Experts of a small language model: width 256.
Below are experts of layer 2 (counted from 0) of a mixture-of-experts language model. Rows are named router (the router's row for the expert), gate (a neuron's input weights, with its number), up (a neuron's input weights, with its number) and show model dimensions 128-255. Each number is 128 + 24 x the weight over its row's rms, rounded and kept within 0 to 255.
After each expert's rows: a language model's description of what the expert responds to; "mostly gets" lists some tokens that are sent to it at least half of the time. This comes from a sample of Wikipedia text that the model never trained on.

# expert 23
router [150 117 127 156 131 115 125 151 153 126 127 135 138  73 116 132  92 124 106 101  69  73 169 153 181 101 149 138 119 110 148 131 128 130 102  89 178 129 142 143 125 143 124 184 114 149 137  87 118 144 122 139 129 107 169 104  96 131 129 126  90 146 110 135 142  78 123 123 123 124 170 150 113 135 133 140  93 121 124 167  70  98 118 125 140 144 125 146  88 118 164 148 129 113 115  81 167 117 162 145 145 168 105 125 117 130 143  95  93 121 130 148 182 147  99 134 142 154 143 139  98 101 155 137  84 139 177 118]
gate2 [129 148 123 150  98 126 131 114 129 144  90 146 118  86 131 118 127 142  91 134 106 137 122 126  88 153 137 104 151  89 130 141 163 135 137 135 128 140 101 145 132 129 140 122 114 111 150 146 165 164  97 113  95 147 115 135 106 179 140 143 139 136  86 141 137 145 142 115 131 100 142 130 132 122  94  96 129 143 100 115 118  91 145 164 194 139 125 145 111 127 100 122  99 168 104  85 105 151 113 146 137 117 174  70 120 175 147  95 115 113 114 174 142 153 109 108 160 102 142 116 109 191 140 102 106 139 106 118]
up2 [136 102 147 148 105 109 103 157 111 141 116 136 131 113 126 119 108 144 152 110 126  78 124 107 119 136 133 129 143 175 104 124 143 163 136 124  95 161  97 151 153 134 150  90 139 161 142 119 115 140 120 116 156 128  69 120  96 106 132 130 129 120  99 186 147 175 131  71 109 154 120  95 148 112 132 171  88 104 130 119 107 119 134 135 143 116 110 144 165 113 116 174  74 127  90 163 129  71  89 130 131 149 135 121 170 162  82 131 120 123 142  95  85 140 163 123 132 111 141 128 167  99 138 123  75 138 117  98]
Final pieces of foreign names and nationality words, such as i, a, ana, ia, ese, as in Hanafi, Gianluca, Taiwanese.
mostly gets: "ana ", "ani ", "ma ", "di ", "i ", "ya "

# expert 0
router [144 121 133 123 146 158  93 133 169  98 189 168 136 124 137 127 118 109 126 137  88 111 108 127 140  96 144 161 149 157 114 152 133 114 115 139 153  90 141 132 108 140  86 121 146 118 134  84 139 131 107 129 135  77 140 134 140 152 150 106 136 135 154 100 149 148  92 118 128  97 172 151 136  95 188 112 149 121 121 131 128  85 137 119  95 158 121 138 102 114 153 105 124 129 109  92 150 117 176 142 144 177 174 135  83 124 155  79 132 146 167 115 161 135  98 152 127 110 173 101 112  96 152 115 136 119 143 145]
gate0 [114 124 163 168 131 122 167 152 129 126 157 177 126 146 124 105 151 118 114 104 118 102 125  98 106  95 146 113 101 180 126 142 128 112 122 155  88 150 111 123 121 134 112 148 159 144 119 102 168 122 123 149 145 132 113 105 129 136 127 126  93 135 112 109 119 116 124  95 150 131 121 155  98 139 158 109 167 115 109 129 126 108 148 123 147 150 136 124  76 141 115  91 145 125 156 124 128 134 104 133  73 120 146 136 100  94 105 134 158 110 162  90 170 101 116 108 145  96 110 113  94 159 163 117 142 102  97 166]
up0 [135 121 179 128 117  81 171 107 123 128 149 147 115 144 138 157 105 136 137 141 197 144  97 100 152  81 133 130 148 138 141 119 141 130 129 153 168 142 144 113 187 114 124 130 133 144 154 156 117 114 126 166 162 120 123 158 123 123 148 138 111 119 113 140 114 108  99  86 163 138 128 101 104 145 152  99 129 119 103 119  94 137  61 140 127 134  80 133 124 176 115 110 119 116 155 106 154 119 136 174 116 131 159 154 144 133 149 117 146 143 128 129 116 149 119 108 129 161  67  77 137 125 119 142 145  95  96 117]
Final suffix pieces ending a word, mostly plurals and adjective endings, such as footballers, neighborhoods, crusaders, Runs, Suburbs, ical.
mostly gets: "\" ", "ical ", "ities ", "ors ", "ics ", "ers "

# expert 36
router [152 137 122 136 121 119 149 164 143 134 144 122 122 105 197 104 139 121 135  61  86 124 148 126 119 137 135 116 133 127 138 131 129 128 126 115 140 137 126 131 117 123 112 143 138 103  88 111  87 161 106 166 161 120 184 122 128 153 141 142 149 155 158 133 161 138  70 113 132 117 130 154 111 106  84 147 124  96 132 111  89 120 144 103 132 181 120 111 120 152 154 113 109 168  97 147 168 131 130 189 142 135 149 133  86 134 122 108 113 114 132  99 153  83 107 117 133 127 166 102 142 125 123 135 125 111 160 115]
gate0 [106 154 111 129 115 120 112 145 129 113 150  64 116 175 114 139 126  91 124 135 161 107 129  91 143 169 124 158 144 189 131  97 150 121  79 112 130 102 149 132 108 122 124 113  97 133 164 170 151 151 142  98 106 118  90 122 118 175 170 116 165 130 132 127 102 157 166 100 132 137 136 124 118 145 130  65 149 115 132 106 112 129 100  98 114  96 162  99 118 154 122  73 163 130 156 142  99 139 132 151 152 141 150 106 125 140 137 121  80 168 143 109 134 149 154 111 125 139 109 103 113 114 147 129 102 143 131 111]
up0 [121  89 136 176 157 153 147 100  71 137 136 152 132 164 140 167 146 119 121 158 111 111 113 129 148 111 108 119 118 114 163 140 105  95 173 144 142 144  83 131 132 101 130 106 148 120 143 112 141 120 109 120  91 110 135 135 131 154 151 106 151 125 133 151 100 115 119 125 140  99 114 125 122 106 124 126 115 119 145 147 128 131 171 157 170 177 139  93 167 124 125 106 106 132 164  93 141 129 127 149 157 129 170 154 136  98 132 105 114 124 110 152 118 121  99 100 156 136  71 159 101  97 150 165 131 109  94 118]
Short inner syllables of names and rare words, often in taxonomy or sports lists, such as el in Pengelly, timeline, yodel, oul.
mostly gets: "el", "ro", "op", "ri", "ou", "ste"

# expert 32
router [134  69 141 111 130 125 116 146 130 111 136 120 102 127 130 121 124 120 131 103 104 114 120 154 145  88 156 113 138 138 163 101 151 122 166 144 142 112 121 152 121 108 111 113 130 154 110 126 135 126  62 112 153  99 168 138 149 144 146  93 111 118 121 157 181 144  91 149  88 126 143 126 146 142 130 146 125  99 104 133 105 102 122 150 107 144 144 147  94 144 171 134  98 162 126 132 139 149 150 139 155 103 175 111 110 161 142 114 158 126 176 153 133 138 122 130  98 154 175 118 114  86 186 120 131 107 124 114]
gate2 [129  95 109 109 136 115 149 145 161 122 104 135 127 110 126 145 146 111 160 114 131 133 147  96 108 146  91 141  93  91 138 121 132 116 138 121 164 126 138 119  80 110 149 119 115 131 130 152 113 131 155  94  90 126 121  98 134 169 156 107 145 110 147 154 164 112 131 157 136 142 126  98 109 116 105 111 148 170 153 134 147 160 141 115 106 149 109 171 126 148 128 115 125 119  93 137 122 109 161 138 104 115 123 130 102 110  98 156 104 137 131 101 112 162 116 116  98 111 146 195 128 151 100 123 100 105 140  89]
up2 [124 108  62  93 129  98 163 101 131 129 139  83 132 122 130 133 128 125 136 145 146 101 146 121 101 144 115 135 108  95 155 104 133 166 131 141 137 131 107 137  94 159 143 146 155 148 100 130 152 115 171 111 120  88 156 154 119 133 154 125 154 151 122 126 138 157 101 151 149 117 157 131  88 102 125 142 155 201 119 127 119 144 153 124 122 152 132 154 128 105 126 153  95 106  79 113 106 124 151  94 108 120 125 148 130 121 134 163 161 125  97  95  95  95 113 157 112 149  79  90 110 158 142  99  68 170 108  98]
Single digits and spaces in tables, dates and version numbers, such as 1 February, Android 4.4.4, plus final suffixes like tion, ments.
mostly gets: "tions ", "tion ", "ted ", "Apps ", " ", "ments "

# expert 39
router [135  86 129 119  80 110  95 170 190  97 140 166 145  99 134  88 107 132 120 106 127  77 104 111 166 130 141 113 144 138 132 105  99 119  63 109 145  90 108 137 119 139 138 139 148 120 139 132 128 164  97  98 109  95 160 142  92 160 145 109 159 134 120 119 150  84 139 110 127 129 157 150 108 133 135 175 128 108 146 129  87 115 160 152 170 136 126 122 142 122 154 107 116 170 122 116 136 115 141 177 141 161 158 170  95  99 116 128 150 152 122 150 178 149 101 119  93 176 137 128  98 139 153 121 102 143 202 165]
gate2 [157 136 150 120 131 141 174 144 113 128 165 128 130 130  92 100 143 116 160 164 120  99 165  89 122  98 116 130 132 128 158 134  92 131 151 140 136 153  85 110 128 148  87 104 123 146 123 123 139 141 139 130 132  68 133 152 161  95 130 113 145 125 126 140 164 104 119  94 117  76 150 165 130 168 115 137 138 121 138 159 101 153 169 141 166 142 125 124 128 129 104 116 100 107 148 137 130 137 130 151 212 138 177 143 136 141 120 173 108 129 133 105 135  94  90 113 126 130 106 133  96 119 148 178 122 151 134 159]
up2 [154 107 138 106 145 155 143 132 122 124 159 145 112 105 132 129 153 141 154 156 122 118 124 104 141 110 164 168 147  94 182 163 105 169 147 126 133 150 107  84  93 164  88 135 121 157 125 132 151 119 145 125 151  89 131 153 147 110 139 140 115 156  89 117 142 113  89 123 137  61 157 145 118 136 156 160 112 135 167 127 117 173 146 146 150 180 130 117 130 121 120 138 124 134 125 130 151 123 145 127 176 115 142 122 135 100 141 200 114 114 121 136 157  83  87 125 128  89  96 166 132 114 147 138 110 129 141 133]
Decimal points inside numbers, sentence-final periods before paragraph breaks, possessive apostrophes, and middle pieces of acronyms like NYSE, NASCAR.
mostly gets: "'", ".", ").", "43", "\".", ".\""

# expert 27
router [132  97 154 127 129 125 113 156 162 134 161 149  97 136 141 102  62 111 146  93 124 109  90 139 167 134 193 138 124 128 136  92 161 160 137 144 134  64 113 130 120 171 125 122 128 154 107 110 131 151 105 151 106 108 136 106  99 146 152 105 117 142 178 135 154 136 159 124 149 172 140 148 126 160 152 110 128  81 128 138 123  81 119 101 145 166 127 122 101 117 162 131  94  94 127 119 129 134 138 149 141 120 154 152  76 131 148 129 127 163 173 140 140 134 138 117 107 112 171 140  80 105 138 113  92 109 158 135]
gate2 [161 114 127 117 189 117 116 114 135 118 102 161 148 187 142  93 118 158  98 113 141 108 142 119 118 159 124 124 131 136 100 146  83 115 103 207 124  90 145 138 180 117 128 120 118 136 119 140 144 133 140 106 105 109 130 144 118  98 118 132 109 143 133 120 197 168 111 147 117 163 130 127 128 105 154 116 118 142 137  49 105 136 130 141 156 109 119 136 106 139 173 129  98 115 159  79 134 121 112 136  90 120 171 121 120 139 115 132 138 148 176 117 157 129 109 154  99 147 142 118 105 136 155 150 102  92 127 129]
up2 [140 153 158 120 145 145 109 122 178 116 146  94 123  83 125 148 121 158 150 133  92 102 121 127  84 153 142 155  96 164 129 146 107 166 164 178 110 134 186 103 112 139 112 127 130 150 141 145  91 120 137 142 134 130 155  92 134 131 117 176 107 152 100 165  93 138 111 134 111 121 102 138 169 125 123 121 179 122 112 170 106 111  91 159 120 135 146 135 126 120 115  78 135 151 156 155 155 173 122 124 137 110 116 126 133 109 145 109 151 154 100 113  78 127  98 123 162 118 111 106 107  92 126 118 119 129 142 163]
Single capital letters starting acronyms or capitalized words after a pipe, dash or parenthesis, as in CYCL, SDLP, Chatham.
mostly gets: "N", "K", "P", "C", "F", "G"

# expert 16
router [132 135 171 138 122  97  72 150 134  91 142 172 142  94 134  92 124  79 111  79 135 102 105 129 137  87 145 135  99 115 152 119 102 126 146 111 106 101 126 146 118 112 125 149 139 138 118  93 121 169 115 127 170  48 133 124 120 141 128 120 104 121 126  98 144  97 105 161 118 118 163 158 146 132 149 125 122  86 102 152 132  93 153 106 126 134  65 170 112 129 162 131 127 124 125 131 128  97 158 147 127 122 107 172  95 104 161  89 169 126 147 151 159 117 112 107  86 116 137 119 130 121 169 138 101 134 147 131]
gate0 [ 76 144 120 107 119 129 113 151 122  93 147 128  86 122 147 106 121 106 125 163 154 131 154 133 121 109 130 151 132 130 120 100  84 101 204 172 144 137 160 129 164 110  89 140 150 139 112 143 126 183 124  79 137  70 131 147 121  85 126 107 145 142 126 124 113 103 133 134  88 124 112 146 155 150 156 137 108 105 137 177 142 135 155 108  99 133  94 120 115  89 110 180 118 103 107 105 110  84 144 197 130 139 108 190 163 128 162 101 111 139 160 144 133 149 147 107 104 137 125 130 102 131 126 151 100 125 141 105]
up0 [ 93 132 116 107  98 149  92 130 145 118  84  93  97 142 181 120 102 156 111 161 120 124 109 138 111 170  79 153 110 124 126 130 107 137 110 156 116 158 140 142 155  95 131 112 156 125 142 115 115 136 113 117  93 111 167  99 156 120 125 143  97 133 198 104  90 132 100 130 130 121 111 125 110  90 120 107 119 145  94  95 139 169 151 112 123 126  97 112  94 125 154 128 129 108  95 133 149 150 133 123 136 112 112 134 157 123 150 133 161 164 146 119 149  67 121 157 141 128 188 106  98 126 121 105 156 177 115 136]
Key nouns in names and media text, such as team, University, States, Party, film, album, song, Track listing.
mostly gets: "University ", "States ", "Party ", "film ", "team ", "York "

# expert 17
router [124 104 134 120 112 127 115 161 126 130 179 119 129 121 152 103 124 119 128  88 127 137 107 143 141 100 132 184 109 115 164 115 131 180 121 133 129 109 152 108 108 129 125 142 133 126 114 108 126 148 111 165 143  96 119 131 106 156 163 116  92 151 119 108 145 122 144 168 145 132 134 192  91 123 122 119 139 139 147 106  97  73  96 162 130 185 110 126 116 124 165  98  87 135  94  98 122 140 132 135 137 185 134 184 101 119 157 125 146 146 128 133 145 127  81 118  76 171 167 155 128 126 142 149 100 131 192 125]
gate2 [156 133 181 107 126 136 118  97 135 169 157 132 159 103 127 157 137 149 154 130 174 138 129 142 107 104 110 105 167 129 120  83 128 152 131 138 149 165 159 139 103 141 124 154 158 138 139  86 148 130 113 109 143 143 152 130 109 137 136 110  91 162 131 128 122 161 154 106 163 110 141 127 110 157  97 125 117 159 116 162 161 114  95 179 107 163 131 135 135 125 126  96 156  76 100 115 159 142 144 172 112 148 153 134 109 141  95  81 144  96 112 150 147 137 138  95 121 144 123 136 142 146 175 133 127 106 125 153]
up2 [125 147 125 172 104  76  93 164 126  94 124 129  99 137 144 112 118 146 139 140 120 142 119 148 161 115 123 180 101  92 139 153 117 126 120 108 152 105  91 129 186 122 128  83 114 164 116 139 115 138 151 112 134 112 114 141 102 123 150 139 137 123 131 135  92 120 119 176  69 116 159 163 140  64 168 117 144 132 117 109 158 171 139 113 159  96 119 115 164 124 176 173 128 173 139 128 110 150 105 109 157 121 108 118 111 156 180 145 140 197 171 132 106 163  85 162 148 130 123 154 125 115 102 118  97 142 126 121]
Single capital letters or short capitals starting proper nouns, especially place names, plus "United" before States or Kingdom, as in "K"ibuli, "D"undalk, UK.
mostly gets: "Sh", "United ", "ex", "Man", "Ex", "Be"

# expert 21
router [141  90 166 154 115 115  89 174 144 128 162 123 128 130 163 121  97  91 172 117 104  76 130 145 225 128 125 119 109  79  97 123 157  99 103 131 117 115 112 111 120 120 102 109 162 128 127 107 121 149 136 128 127  99 156 128  99 154 186 120 137 129 130 115 153 105 114 162 159 133 122 167  92 147 141 150 120 116 127 114  87 100 155 149 133 147 142 109 122 131 171  92 108 135  89 136 144 117 134 165 151 115 125 155  82 130 147 150 105 147 151 125 147 128 149 145 136 193 142  87 172 114 135 120  78 137 139 120]
gate0 [131 165 151 124 115 130 125 176 101 131 133 135 114 108 152 158 110 119 105 114 147  95 153 138 122 114 134 103 154 133  70  93 142 139 125 133 114 156 128 100 139 148 137 108 152 132 124 100 135 133 193 157 137  97 109 140 114 145 140 123 126  43 160 117 141  97 137 119 115  97 145 143 150 138 145 119 114 156 128 116 135  91 138 151 135 141 135 132 109 139 103 109 155 124  86 138  98 118  71 130 115 132 112 159 151 142 185 186 128 159 101 112 147  98  88 170 100 140 130 146 135 113  95 101 160 146 119  93]
up0 [ 94 108 112 141 170 103 107 103 167 125 180 105 127 171 119 108 109 121 146 131 137 163 117 147 108 182 119 141 155 122 133 130 132 169 131 142 104 130 157 180 142 123  81 157 133  95 135 124 110 113 107 140 107 121 106 169 185 125 100 103 112 118 153 132 125 148 138 147 119 115  76 109  95 145 144 121 116  56 114 126 146 177 109 144 126 127  75 162  95  93 129 124 124  81  83 171 103 152 117 140 149 120 132  86 149 108  72 144 133 128 105 111 128 135 137  84 158 117 106 130 122 145 113 137 105 124 140 150]
Opening syllables of names and title words after commas, dashes or list bullets, such as Mar, Bar, Mc, Ton, Kam.
mostly gets: "Mar", "Bar", "ow", "Mc", "Ar", "Ed"

# expert 35
router [116 103 135 132 162  99 108 134 157 138 157 152 141 103 124 166 105 124 133 112 136 135 126  98 185 130 172 159 139 132 109 120 137 120  85 117 171 112 122 146 112 147 113 152 108 162 120 127 116 145 106 150 100 109 157  93 118 156 171 136  97 136 202 151 150 109 148 116 114 113 108 117 172 124 153 147 104  99 140 123 104 125 110 144 155 176 100 106  88 115 139 148 124 135 103 112 164 123 181 163 137 139 163 160  89 139 155 108 200 140 122 113 111 153 144 139 138 127 132 100 149  66 146 120  96 153 144 126]
gate2 [140 122 103 101 159 135 134 138 100  95 114  99 128 116 149  97 123  92 135 124 141 111 160  90 124 143  73 166 135 111 107  71 113 127 102 127 139 119 155 109  95  92 133 101 127 133 168 139 131 117 138 131 112 160 165 140  92 102 147 150 128 146 136 117 108  97 127 141  85 129 168 118 139 156 134 143 141 143 137 160 131 128  99 126 131 110 162 150 125 124 142 131 166 155  98 146 145 142 141 125  71 126 143 170 122 124 125  97 142 145 103 168 152 118 143 169  96 161 171 127 121  93 146 112  94 136  65 125]
up2 [110 141 118 126 147 164 121 151 133 171 139 127 127 139 111 144 128 121  90 130 102 133 142 181 143  91 119  82 109 156 128 154 129 156 118 128 119 127 131 124 124 144 102 127 125 113  95 129 115 110 145 137 104 106 101 113 182 145  96 100 142 110  91 130 174 126 115 137 137 138  85 137  96 131 134 135 123 113  99 118  77 132 138 144 162 149 113  77 178 166  85 119  96 131 112 137 164 125 150  86 133  95 106 102 127 167 159 135 120 119 191 119 124 167 136  66 126  80 104 164 126 140 101  90 135 107 169 147]
Ending pieces that complete common nouns and names in running text, such as phenomen-on, cam-era, Dr-agon, Lag-una.
mostly gets: "mary ", "ess ", "overy ", "studio ", "ropolitan ", "tory "

# expert 1
router [139  98 138 133 148 134 102 174 154 114 140 142  98 119 152 112 102 137 157 128 107  88 114 162 139 113 185 126 111  97 104 121 169 142 130 113 156  97  94 139 124 131 132 122 122 114 143 146  98 165 127 140 114  95 128 150 121 168 130  94 114 137 132 136 147 125 139 139 112 158 155 140 117 149 138 164  98  69 103 143 108 140 145 153 121 175 123 139 101 167 144 131 127 170 157 109 118 151 141 159 140 166 201 198  87 118 137  89 146 113 167 120 164 122  92 103 117 184 153 117 122  85 139 124 132 106 178 116]
gate2 [102 133 114 122 130 109 162 161 136 159 128  94 176 117 119 130 111 162 177 138 129  98 131 124 123 133 129 132 137 117 122  70 136  96  99 130 115 124 113 166 130 168 128 105  83  98 146 108 135 108 135 159 130  93 112  92 141 153 104  90 176 105 152 172 169 163 124 158 148 150 118 166  99 115 181 165 138 126 134 165  97 171 130 166 122 135 120 144 131 160 107 113 131 157 130  68 172 130 122 133 140 114 128 103 155 147 137 136  92 134 114 148 154  91 118 129 104 140 117 111 119 117  82 134 105 128 138 124]
up2 [ 87 135 133  96 127 113 114 128 149 150 143 135 142 109 107 126  97 163 158 109 103 107 108 132 120 113 149 151 133  99  89  99 141  89 119 168 108  79 100 194 125 160  67  93  83 115 140  96 124 107 144 116 147  94 111 124 147 144 123 116 169 136 131 130 123 179 105 119 137 152 112 148 128  94 154 165 126 115 119 140 144 166 111 156 125 143 146 131 102 168 104 115 179 138 132 116 152 132 120 119 141 123 118 152 137 132 116 129 104 154 120 182 130  90 126 116 140 129 157 129 145 149 123 104 158  92 156 123]
Single digits completing years after stems like 201, 199, 191, plus closing parentheses in tables and data, as in (2017), 64 (2.5).
mostly gets: "6", "8", "7", "4", "9", "5"

# expert 24
router [123  78 130 142  93 139 107 186 162 149 148 133 154 100 163 105 129 116 139  96  98 124 112 101 158 116 137 127  94 137 172 116 165 111 114 124 164 123 141  97 110 150 107 118 117 134  81 130 166 135 102 141 147 102 143 126 132 146 134 134 126 160 126 157 160 110 127 140 147  86 147 175  95 142 125 139 104  94 121 103 102  73 139 100 134 154 138 184  96 118 142 121 106 178  98 129 147 111 131 160 142 154 195 115 133 119 161 207 167 118 152 180 168 120  99  69 124 120 141 135 139  67 162 138 119 129 156 145]
gate0 [129 113 134 154 141 109 111 111 145 127 111 133 118 126 180 116 152 123 100 118 109 131 104 193 156 152 143 159 128 120 175 123 126 136 109 137 151 134 140 121 134 127 141 120 143 117 109 118  63 120 119 188 156 115 104 121 130 110  68 176  97 142 174 136 145 121 121 138 167 137 117  86 112 113 133 147 159 135  88  97 130  86 125 131 129 150 130 117 156 156 158 104 113 161 109 123 156 142 113 146 149 124 140 122 109 153 148  99 152  99 137 130 144 157  94  81 126 106 115 145 115 139  93 123 163 118  99 124]
up0 [120 131 145 123 156 165 129 145 123 144 134 120 112 100 148  91 124 116 103 130 139 126 138 179 148 142 144 146 143 135 142 127 116 118  95 143 158 128 122 121 159 171 164 146 145 133  79 174  85 144 127 124 175 153 109 141  97 135 100 125 113 121 120 140 133  98 133 153 148 142 143  78 108 102 129 127 173 148 113 126 141 122 130 130 106 130 120 106 183 137 163 117 125 155 146 135 139 115 134 151 166 112 136 145 139 166 136  82 137 112 125 122  70 193 111  88  72 101  97 157 122 170  80 128 138 137 142 114]
Prepositions after a noun phrase, mostly of, in, for, at, plus during, against, into, about, before the, a or his.
mostly gets: "of ", "for ", "In ", "during ", "against ", "into "

# expert 8
router [179 138 185 112 110  84  97 126 151 110 158 155 135 122 127 107 123 132 106 126 132 124 106 160 170 136  97 116 153 128 156 130  96  96 115  87 125 111 123 118 117 121  83 157 115 110 117  85 142 171  91 156 138  81 148 108 125 167 166 112 133 100 150 135 131 122 112 120 155 120 118 182 144 146 153 138 106  77  95 103 108  79 173 149 140 108 121 165 112 134 167 146  97 152 115 128 161 106 133 150 164 130 124 120  68 141  98 115 161 109 176 170 134 141  75  99  81 127 136 132 142  82 155 108  93 130 100 151]
gate0 [130 160 176  77 148 123 113 119 187 127  92 137 101 112  89 156 130 132 148 112 118 133  76 113 115 135 142 130  80 112 116  82  66 154 112 113  72 105 148 192 104 133 103 158 139 145 142 158 162 138 112  70  95 107 154 143 141 121 148 126 126 128 146 115  76 136 111 111 174 110  95 165 122 117 108  78 135 145 134 138  96 122 111 156 137 115 127 154  94 130 117 114 124 116 137 121 157 116 109 175  85 108 145 125 147 138 124 108 140 103 171  98 128  86 107  94 101 170 182 146 110 108 138 122 157 110 111  98]
up0 [147 123 155 148 151 103  90 153 191 134 128 142  86 124 138 188 169 137 122 120 137 154 132 133 127 112 156  80 104 136 131 104 122 123 146 174  73 143 124 141 151 121 132 118 118 130 119 131 139 166 108 144 111  88 115 103 140 132 100  64 110 137 136  71  89 153 139  90 145  97 108 133 142 139 129  81 118 141 154 122  91 110 132 153 132 121 121 155 145 115 102  86 116 148 134 153 144 130 123 183 122 148 106 163 150 121 114 148 133 108 157  85 136 114 123  91 126 128 159 148 130 103 146 128 146 158  94 130]
Opening pieces of longer common words after articles, often sports, military or career text, such as organiz-ation, corpor-al, journ-ey, season.
mostly gets: "season", "Vol", "professional ", "Del", "School", "high"

# expert 25
router [130 107 134  99 111 130  68 136 159  85 119 138 146 126 149 110 139 143 175  88 116  67 136 126 160 171 142 147 123 116 139 113 139 125 153 102 141  86 147 138 126 121 127 126 141 116 118  93 142 152 129 108 133 136 141 137 121 148 160 141 118  97 107 143 161 122  82 123 141 142 152 199 121 137 134 197 112 116  96  66 124 156 120 129 145 172 127 183 101 115 130 141 146 122 130 114 132 133 178 139 146 133 121 167 142 126 140 147 166  97 184 169 145 133 115 114 112 152 163 130 106  96 114 126 103 123 126 163]
gate0 [134 108 109 134 110 141 114 171 167 151 127 104 148 124 109 143 142 140 161  72 139 136 114 148 121 116 168 156 120 162 177 128 148 167 131 105 135 155 162 145 127 116 127 175 135  91 119 110 170 130 146 128 158 126 134 115  94 139 119 124 106 130 117 162 137 130  64 146 124 133 171 129 122 180 169 116 130 121 112 198  90 149 164 176 109 131 131 145 122 124 160 109 194 111 110 136 119 110 116 139 142 115 110 139 144 164 137 154 152 148 160 125 148 117 110 141 149  90 157 144 108 155  98  84 101  94 108 148]
up0 [108 133 166 149 107 176 127 131  75 141 149 132 141 138 111 108 151 167 127 128  89 127 166 134 177 152  95 103 148 128  97  84 100 109 106 136 122 143 138 126 169 134 152 128 102 122 107 109 123 131  75 127 111 143 158 136 155 172 146 105 157 141 150 135 129 152 124 102 102 132 142 130  85 116 119 149 156 123 123 100 179 136 143 159 119 113 142 120 156 144 122 112 127 121 143 188 120 177 119  99 126 118 101 182  97 138 118 115 162 119 138 161 158 127 138 118 146 130  83 118 141  97 134 150 129 135 137 114]
Function words after prepositions or verbs, mostly "the", "to", "a", "that", "from", "which", as in "resolved to divide", "at the".
mostly gets: "the ", "that ", "which ", "from ", "this ", "whom "

# expert 19
router [126  78 146 132  90  93 106 153 177 140 117 168  90 112 145  79 107 130 122 123  99 146 118 125 102 137 156 141 137 135 166 142 120 133 144 112 137 111 132 137 102 114 131 116 108 131 137  85 111 155 135 100 126 107 172 121 129 169 141 166 100 113 143 130 130  94 125 137 153 116 188 156 112 142 155 146 140 127 101 136 117  99 145 117 122 150 109 133  76 110 175 120 121 143 117 134 170 133 149 201 124 124 151 171 104 149 128 131 160 143 132 127 158  94 114 104 130 163 155 122 161 116 123 105 116 101 178 138]
gate2 [ 85 116 138 128 125  95 147 115 110 103 122 131 121 136  94  84 145 149 107 158 166 138 113 153 104  97 106 127 180 129 145 158 113  79  93 159 101 152 139 151 149 124 138 116 125 141 119  89 121 140 127 128 104 108  99 119 146 119 125 147 130 119 184 131 131 121 125 169  90 142  85 140 142 152 132 134 108 177 103 107 120 115 128 122 138 126 101 129  79 144 155  91  60 141 166  54 161 122 101 141 104 146 149 188 130 146 119 157 138 113 115  94 159  84 104 136 112 147 152 144 118  99 137 118 142 128 142 105]
up2 [131 151 113 163 137 103 132 118 167 127  99 142 129 129 134 146 120  77 146 186  91 166 140 100 133 100 139 119 123 120 120 116 128  86 185 123 166 125 117  87 126 110 101 151 124 128 103 119 146 189 106 106 146 101 125 131 146 129 103 186 124 133  94 124 113 165 116 149 147 154 133 146 130 134 144 117 173 134 131 159 158  59  97 118 113 142 141 111 114 130 179 162 142 119 108 128 114 143 118 152 119 130 125 161 138 119 158  72 119 143 116 177 112 160 139 113 147 123  65 128 140 107 130 121 101 107 125 120]
Possessive pronouns his, their, its, her, and word-initial pieces like Re, Con, un, dis, plus a name-final u as in Sanu.
mostly gets: "u", "their ", "his ", "Re", "His ", "Con"

# expert 26
router [156 122  94 129  84 147  83 127 183 115 153 158 124 108 151 128 109 129 133 104 130 116 146 103 157 147 116 141 134 106 143 109 159 102  78 121 149 106 102 106 130 145 111 104 155 136 137 125 148 145 140 127 103  86 130 132 113 161 136 143 145 112 127 137 176 120 130 156 111 116 111 196 120  89 111 149  77 125 111 147  81  98 129 142 136 137  95 152 108 125 161 123 136 148 109 133 182 108 163 115 138 146 120 169 125 109 135 119 167 150 170 149 151 123 141 137 130 159 168 118 110  82 170  86 115 163 151 162]
gate2 [145 132 137  81 115 107 171 139 181 143 129 159 143 124 107 125 135 155 184 165 125 126  77 103 113  95 153 118 121 119 146 135 131 121 121 181 162 142 142 135  97  72 135 117 113 131 182 127 118 104 122 122 129 133 129 133 121 174 108 115 117 137 104  91 168 124 117 165 135 127 109 140 114 148 125  77 108 116 106 123 118  99 171  93 166 127 149 138 125 119 162 117 127 109 144 144 141 151 197 104  93 128 129 152 166  90 114 174 123  92 133 142 148  82 171 102  97 134  87 103 124 167 128 131 137 144 161 167]
up2 [ 98 146 124  85  79 120 138  98 173 178 119 126 151 119 119 135  58 151 176 132  87 171 132 114 124 126 155 120  79 114 112  82 129 106 125 175 160 151  95 122 123 112 120 130 103 115 133 167 115 118 114 148 130 117 173 117 108 126  88 196 129 122 119  87 141 104 145 126 157 153 109 124 119 155 116 120  92 124 110 115 119 138 157  83 147 181  84 161 146 139 142 161  90  82 137 112 146 130 172 118 153 140 149 154 115 127 120 113 121 113 119 111 105 122 155 126 125 122  77 129 114 135  88 122 127 122 138 148]
Last fragment of a proper name before a space, often a surname or place (Br-ent, Fr-ick, Mins-k, Ow-ens, Splin-ter).
mostly gets: "ow ", "den ", "ick ", "ower ", "ake ", "ker "